Weights of a small mixture-of-experts language model, trained from scratch on English Wikipedia.
Experts: 16 experts in each of 4 layers, 272 SwiGLU neurons an expert, 2 picks a token, a sigmoid router.
Below are experts of layer 3 (counted from 0) of a mixture-of-experts language model. Rows are named router (the router's row for the expert), gate (a neuron's input weights, with its number), up (a neuron's input weights, with its number), down (a neuron's output weights, with its number) and show model dimensions 0-111. Each number is 50 + 10 x the weight over its row's rms, rounded and kept within 0 to 99.
Before each expert's rows: "comes before" lists some tokens at least twice as common just after its tokens as in all text. This comes from a sample of Wikipedia text that the model never trained on. Tokens count by the router's weight.

# expert 13
comes before: " the", "|", ":", " a", " his", " an"
router:59 56 39 37 62 51 30 66 60 48 40 45 36 40 58 53 51 47 56 40 46 51 37 52 49 58 44 40 54 68 53 49 47 48 52 56 76 48 37 49 53 39 44 78 31 50 60 51 38 51 59 49 48 47 45 34 68 50 60 58 61 42 58 53 51 44 53 75 59 48 51 54 40 40 41 61 43 44 50 51 51 39 44 60 50 40 47 47 43 58 40 65 58 50 59 56 68 37 58 51 55 37 52 61 47 43 48 29 59 50 45 38
gate3:43 43 45 42 45 62 52 57 61 65 32 40 38 41 52 52 38 32 51 44 43 49 54 42 65 72 37 35 51 51 63 54 45 61 57 57 54 39 43 48 58 50 57 56 49 47 39 43 56 62 59 44 50 66 42 49 48 46 40 56 57 51 33 66 49 35 49 46 67 38 46 53 42 52 39 46 47 44 33 35 42 68 53 49 54 57 33 79 55 51 65 47 55 54 55 47 63 57 59 61 36 52 32 56 54 47 43 59 52 49 27 61
up3:58 57 48 64 45 34 48 43 40 54 51 51 52 53 43 51 61 51 33 56 54 60 49 39 72 45 45 42 64 51 55 51 50 46 65 35 69 45 58 53 46 57 52 32 67 33 58 63 55 32 54 53 53 60 52 36 31 66 58 41 41 53 61 63 53 66 58 63 22 46 64 21 46 49 60 57 36 47 28 46 50 52 47 72 44 51 33 45 43 48 49 32 65 51 48 49 54 40 43 45 45 47 37 39 29 62 38 50 33 48 54 40
down3:71 48 56 56 52 37 51 52 48 48 41 50 48 64 46 43 71 43 54 50 42 62 52 52 68 38 49 55 59 53 57 48 44 43 41 39 54 41 56 53 43 74 33 54 51 35 56 57 50 32 60 35 56 43 61 37 48 37 45 55 46 48 58 52 52 50 36 59 42 61 58 38 54 45 71 47 41 54 55 43 37 49 38 48 50 55 48 48 50 50 65 54 34 18 52 54 52 46 63 70 22 66 48 56 42 53 40 43 55 61 64 52
gate4:53 63 73 48 52 33 50 70 53 56 23 58 56 35 59 63 53 33 64 52 42 52 45 38 48 65 28 41 41 35 47 65 35 60 33 46 52 55 54 53 52 54 43 62 42 43 60 42 43 56 63 53 58 62 55 34 46 54 62 52 46 57 55 56 44 48 42 52 42 53 61 52 46 45 69 49 39 52 56 52 43 32 50 70 56 45 39 60 59 42 51 53 58 52 52 57 70 41 58 52 38 39 48 45 51 53 50 48 46 58 40 54
up4:63 47 49 60 48 34 63 49 41 60 71 50 52 51 47 51 42 46 45 51 50 59 60 41 46 57 45 45 52 35 63 45 44 41 44 55 52 65 43 35 51 47 65 65 51 57 57 46 58 60 42 48 40 37 46 49 42 35 54 63 54 57 73 47 39 51 51 65 40 43 59 43 60 53 67 55 47 47 48 47 45 70 47 56 39 32 53 46 52 52 45 55 46 42 53 48 69 60 39 46 60 58 46 74 54 53 48 34 49 48 62 33
down4:27 40 44 46 30 57 68 53 32 59 53 46 40 62 42 55 56 53 43 58 52 48 41 44 55 50 54 51 28 66 54 39 47 55 59 45 57 64 50 46 52 62 55 64 52 48 55 52 49 51 49 51 53 49 46 55 42 41 60 39 63 31 59 50 44 51 68 59 41 53 56 66 45 52 47 59 43 58 31 58 39 31 42 53 56 50 49 80 43 49 53 54 46 43 42 39 34 53 49 52 58 61 46 65 57 32 53 47 39 47 51 62
gate5:33 44 57 55 46 37 41 57 51 61 45 46 65 54 43 48 57 58 57 63 23 56 40 65 60 69 40 39 59 43 54 54 46 65 63 63 49 42 51 43 55 49 52 68 39 43 57 57 54 30 57 50 49 37 29 50 42 38 54 37 27 51 49 51 57 58 51 58 47 47 48 34 49 57 47 49 45 35 49 39 50 58 42 50 48 47 48 29 48 49 39 47 59 70 44 44 57 55 41 59 49 57 42 56 58 74 54 42 65 52 49 48
up5:29 43 38 63 53 45 56 63 42 69 53 56 54 35 55 65 52 57 69 50 34 59 49 43 31 58 73 37 47 51 55 62 56 71 49 47 53 45 51 46 45 57 60 47 46 45 39 45 58 46 37 46 35 67 41 58 46 61 53 41 55 49 41 55 56 45 52 52 60 54 45 50 42 69 64 38 50 31 63 76 53 52 60 63 52 52 51 47 56 42 51 48 40 46 44 40 56 55 47 58 56 38 61 60 38 70 58 41 51 41 51 35
down5:58 41 64 42 32 41 47 57 65 54 51 46 42 45 47 50 51 64 46 55 43 45 26 57 64 59 58 43 47 44 52 65 30 46 44 28 51 51 47 54 40 51 45 69 54 43 52 64 61 39 48 53 45 34 56 52 82 60 62 66 55 43 44 31 45 67 60 43 43 51 41 39 47 41 50 42 41 45 50 34 42 55 31 32 44 47 60 51 40 65 48 50 51 48 65 46 23 69 40 53 60 51 41 45 59 59 53 53 67 72 45 37

# expert 15
comes before: " the", " a", " his", " he", " it", " an"
router:46 42 50 53 32 53 24 68 40 40 52 34 42 40 53 59 31 42 51 38 39 55 55 54 48 47 46 46 37 69 58 48 45 47 52 63 76 45 36 64 56 55 49 83 44 37 62 61 32 75 40 53 49 54 58 47 58 57 49 45 64 58 54 45 50 54 42 57 63 67 64 57 42 47 61 62 34 50 65 44 47 27 59 64 40 42 51 59 46 39 45 59 53 37 54 51 47 53 44 53 61 59 44 56 50 52 46 31 49 52 56 34
gate3:58 47 43 58 27 47 39 52 45 42 58 47 70 52 39 61 61 54 55 55 43 67 55 29 49 33 39 66 47 42 43 46 49 45 57 49 45 48 46 80 60 35 57 66 59 50 59 41 46 50 67 42 40 70 50 38 47 38 58 51 70 53 45 40 45 39 48 51 65 40 63 45 57 34 64 54 40 62 57 72 56 57 47 39 58 47 43 35 61 42 47 37 44 67 59 35 29 42 47 47 58 42 53 50 39 63 41 51 47 61 54 35
up3:53 49 58 52 44 58 44 45 44 29 41 39 53 51 49 55 47 69 55 38 35 48 45 48 60 56 31 48 46 47 39 50 60 74 59 63 57 55 72 48 43 63 52 49 46 61 56 55 41 35 53 37 45 61 67 56 45 48 43 60 56 62 40 65 66 66 54 53 48 37 61 38 43 33 75 53 65 49 53 55 49 50 33 47 52 48 54 46 59 39 51 39 51 59 42 54 55 71 45 39 46 61 51 37 51 55 57 56 35 55 54 51
down3:39 44 45 21 53 58 55 51 57 35 55 32 54 43 31 48 41 67 59 53 56 43 46 44 54 52 44 43 42 57 37 49 56 30 36 38 50 34 53 51 49 46 55 43 34 47 44 52 52 51 54 47 69 40 54 53 63 41 47 65 68 38 48 48 42 58 65 45 67 56 58 54 47 56 47 69 63 53 30 37 44 40 40 41 57 56 41 41 47 35 46 42 51 48 38 42 40 50 55 34 45 44 49 60 57 40 62 39 53 29 34 64
gate4:31 49 51 64 48 56 29 42 64 41 63 60 50 64 52 52 49 48 62 51 54 53 42 59 51 63 40 42 57 36 62 44 45 56 40 58 47 45 50 38 52 44 51 40 42 56 57 50 78 63 53 37 44 51 47 57 59 50 59 49 66 55 52 50 59 51 48 45 34 55 26 44 43 65 58 64 52 54 64 35 66 43 26 79 40 42 62 50 27 54 47 41 47 55 68 71 43 47 50 58 36 45 44 58 23 37 55 52 44 49 62 48
up4:51 38 65 48 49 37 66 58 46 62 65 32 34 59 51 46 50 54 59 46 52 46 55 80 62 44 48 42 41 58 54 48 28 55 50 46 62 49 52 62 66 50 51 49 52 47 52 34 64 42 54 58 36 50 54 59 61 39 60 50 51 47 52 49 61 51 42 54 55 49 39 57 54 68 52 45 59 41 50 35 53 42 37 58 48 52 48 74 60 54 50 38 55 28 39 44 31 58 49 46 47 59 62 58 53 30 47 45 55 46 61 32
down4:46 48 69 51 67 48 42 38 39 63 62 63 54 48 51 58 48 42 67 37 60 46 48 39 78 52 32 38 42 59 46 51 56 36 40 72 40 48 51 26 47 47 50 56 30 40 63 37 49 61 68 30 42 62 58 52 48 67 43 55 43 71 50 44 56 41 34 45 51 59 38 45 50 53 42 51 54 45 38 65 53 56 32 61 46 53 67 47 56 60 46 42 48 67 44 51 64 50 45 34 57 40 56 46 62 47 47 33 54 37 41 54
gate5:46 59 53 28 44 34 48 52 53 59 49 57 43 73 50 57 52 36 64 49 41 47 58 62 43 62 43 28 47 57 64 34 51 59 52 67 42 44 48 54 49 48 62 44 58 66 68 40 47 45 50 63 42 52 62 58 58 51 42 57 43 38 42 53 54 49 56 58 59 50 56 43 55 40 36 43 36 57 64 55 61 50 46 49 52 34 39 44 50 46 58 44 53 30 50 51 46 58 52 42 51 61 37 60 68 40 61 53 52 47 57 64
up5:55 39 56 52 58 48 49 53 51 31 55 58 55 41 44 56 33 27 42 57 54 46 61 54 44 43 50 38 48 49 41 41 58 52 69 41 56 28 57 45 54 33 55 50 64 44 69 40 54 56 54 53 37 38 38 66 62 45 55 51 50 68 52 65 43 45 64 34 53 39 42 56 34 71 56 68 51 65 59 45 65 61 50 59 51 45 66 55 54 40 55 51 39 36 35 52 47 42 51 59 65 29 44 51 56 58 52 55 16 52 41 64
down5:48 40 44 54 55 56 53 46 70 55 67 36 61 45 53 55 33 61 40 48 62 53 50 33 58 49 53 44 34 48 56 66 46 45 53 49 59 58 44 48 44 41 53 56 58 41 45 52 46 59 57 49 56 36 60 41 44 47 32 41 52 45 47 63 61 64 45 58 65 46 55 50 46 56 46 54 69 41 46 54 42 62 54 63 52 60 55 40 49 71 51 36 67 67 64 46 43 56 32 42 58 49 63 60 45 57 52 47 41 28 52 40

# expert 14
comes before: "-", "|", "==", "The", "===", "In"
router:79 57 34 58 59 42 43 57 27 62 48 55 51 55 48 51 60 46 38 43 27 55 33 53 28 53 53 47 50 65 53 52 68 49 46 55 35 27 49 34 55 36 49 84 52 42 50 55 54 53 51 53 38 40 54 40 71 52 46 61 59 52 50 41 49 43 54 67 57 50 40 60 66 42 66 54 33 44 45 57 52 56 43 50 62 53 54 45 51 44 65 65 32 36 42 51 76 48 61 44 49 34 37 53 47 72 52 38 58 54 30 55
gate3:45 56 53 48 46 63 39 52 50 55 53 56 41 44 50 46 41 33 42 55 41 48 20 40 50 63 50 67 43 46 34 28 50 41 44 42 43 37 41 49 58 55 41 50 54 50 48 66 45 67 55 43 60 64 47 68 53 65 45 35 47 62 46 41 57 46 49 61 57 53 57 51 29 49 57 48 38 56 48 54 33 59 54 67 58 38 60 32 47 45 51 67 48 42 59 60 59 77 48 47 43 70 58 39 59 60 52 39 48 29 64 58
up3:65 36 33 49 47 46 38 30 51 49 64 63 54 42 39 57 43 52 39 52 42 38 36 42 34 59 37 38 55 51 54 45 52 31 52 63 32 42 50 53 58 34 51 52 52 41 54 50 46 79 56 54 51 45 41 61 58 50 46 70 36 27 47 53 55 56 44 41 44 34 67 47 50 53 52 42 43 32 59 49 39 42 63 54 61 43 56 48 44 42 54 61 42 54 59 59 31 66 46 50 46 56 60 50 58 50 63 58 49 38 46 62
down3:42 36 25 44 47 39 50 44 73 52 63 45 48 40 72 60 36 55 61 50 53 39 51 59 36 61 42 49 53 40 47 57 37 43 38 49 45 49 72 46 48 45 36 67 48 51 39 49 58 50 63 45 50 49 38 51 66 46 41 52 58 56 43 59 61 59 66 52 38 64 46 65 51 45 56 56 61 63 36 54 42 34 61 59 37 38 47 57 59 55 49 39 45 51 58 33 55 43 61 33 30 56 29 52 52 38 73 56 46 46 65 51
gate4:53 60 42 57 46 59 50 43 54 38 49 61 43 47 51 56 51 47 61 51 56 34 46 64 57 58 51 43 67 64 38 61 59 32 52 50 36 23 29 53 29 48 62 44 53 52 43 74 63 55 57 59 38 41 44 65 52 46 47 51 37 43 42 38 53 42 31 41 54 57 44 49 64 31 50 50 67 54 54 68 56 61 34 58 59 52 47 71 42 49 68 49 58 57 61 45 54 64 56 44 52 47 49 61 66 43 31 35 30 43 39 52
up4:50 51 38 55 53 44 54 54 56 46 60 38 62 71 67 59 51 39 24 45 55 57 62 38 55 50 49 29 59 66 60 64 42 47 51 62 62 66 53 62 50 54 48 38 61 54 35 58 44 56 53 51 46 49 59 51 56 39 45 68 50 48 66 37 37 41 44 34 47 50 37 48 63 45 43 46 51 55 32 51 53 51 51 40 70 24 50 44 41 32 49 52 47 51 46 61 47 59 56 51 47 44 43 59 60 49 56 41 52 39 62 41
down4:44 60 69 48 52 46 57 53 48 47 63 41 46 45 43 29 46 54 51 53 59 44 39 61 47 49 55 53 53 48 56 32 45 57 42 38 64 56 55 69 55 50 62 24 52 53 45 55 25 47 62 50 46 47 42 52 64 50 61 49 51 22 62 59 49 34 36 44 46 41 60 41 27 46 52 33 58 57 64 47 61 40 53 54 47 58 51 45 42 40 44 49 48 54 59 56 43 74 50 39 53 65 32 43 39 47 43 67 50 66 53 43
gate5:43 58 51 49 58 66 36 45 43 48 47 49 51 51 51 53 66 45 55 54 50 43 43 48 39 43 65 43 60 50 33 33 64 53 43 36 50 28 49 32 50 32 57 44 35 55 38 49 58 60 50 51 47 62 42 56 55 53 31 65 61 67 67 56 51 47 50 55 51 52 55 49 29 47 62 51 41 58 49 50 50 71 68 18 62 54 49 49 58 48 66 59 63 31 55 54 55 47 58 40 58 39 48 45 56 49 54 44 51 55 48 41
up5:50 57 55 49 49 50 75 39 21 42 46 56 49 67 79 60 61 37 47 71 54 45 47 21 68 39 38 57 51 48 41 35 51 38 57 54 48 49 52 60 47 44 74 49 40 51 50 50 72 67 44 56 57 42 46 77 55 53 53 48 51 38 46 49 65 56 43 53 43 46 65 65 46 51 63 48 54 50 38 39 38 59 35 36 41 43 36 56 49 53 46 64 45 64 63 62 47 48 63 44 58 40 78 47 52 49 53 46 59 64 50 37
down5:56 50 49 57 39 60 53 43 53 45 27 50 53 43 45 30 49 51 45 47 58 53 60 38 48 44 43 27 49 63 37 42 40 35 40 49 41 60 59 37 37 46 61 52 59 38 54 39 50 59 34 36 59 68 34 49 49 64 22 57 60 57 63 43 48 52 56 62 34 40 53 42 50 47 46 60 37 51 44 44 61 59 24 61 44 57 40 62 59 51 52 53 27 46 51 30 48 51 39 58 47 58 49 61 57 44 30 44 51 41 52 48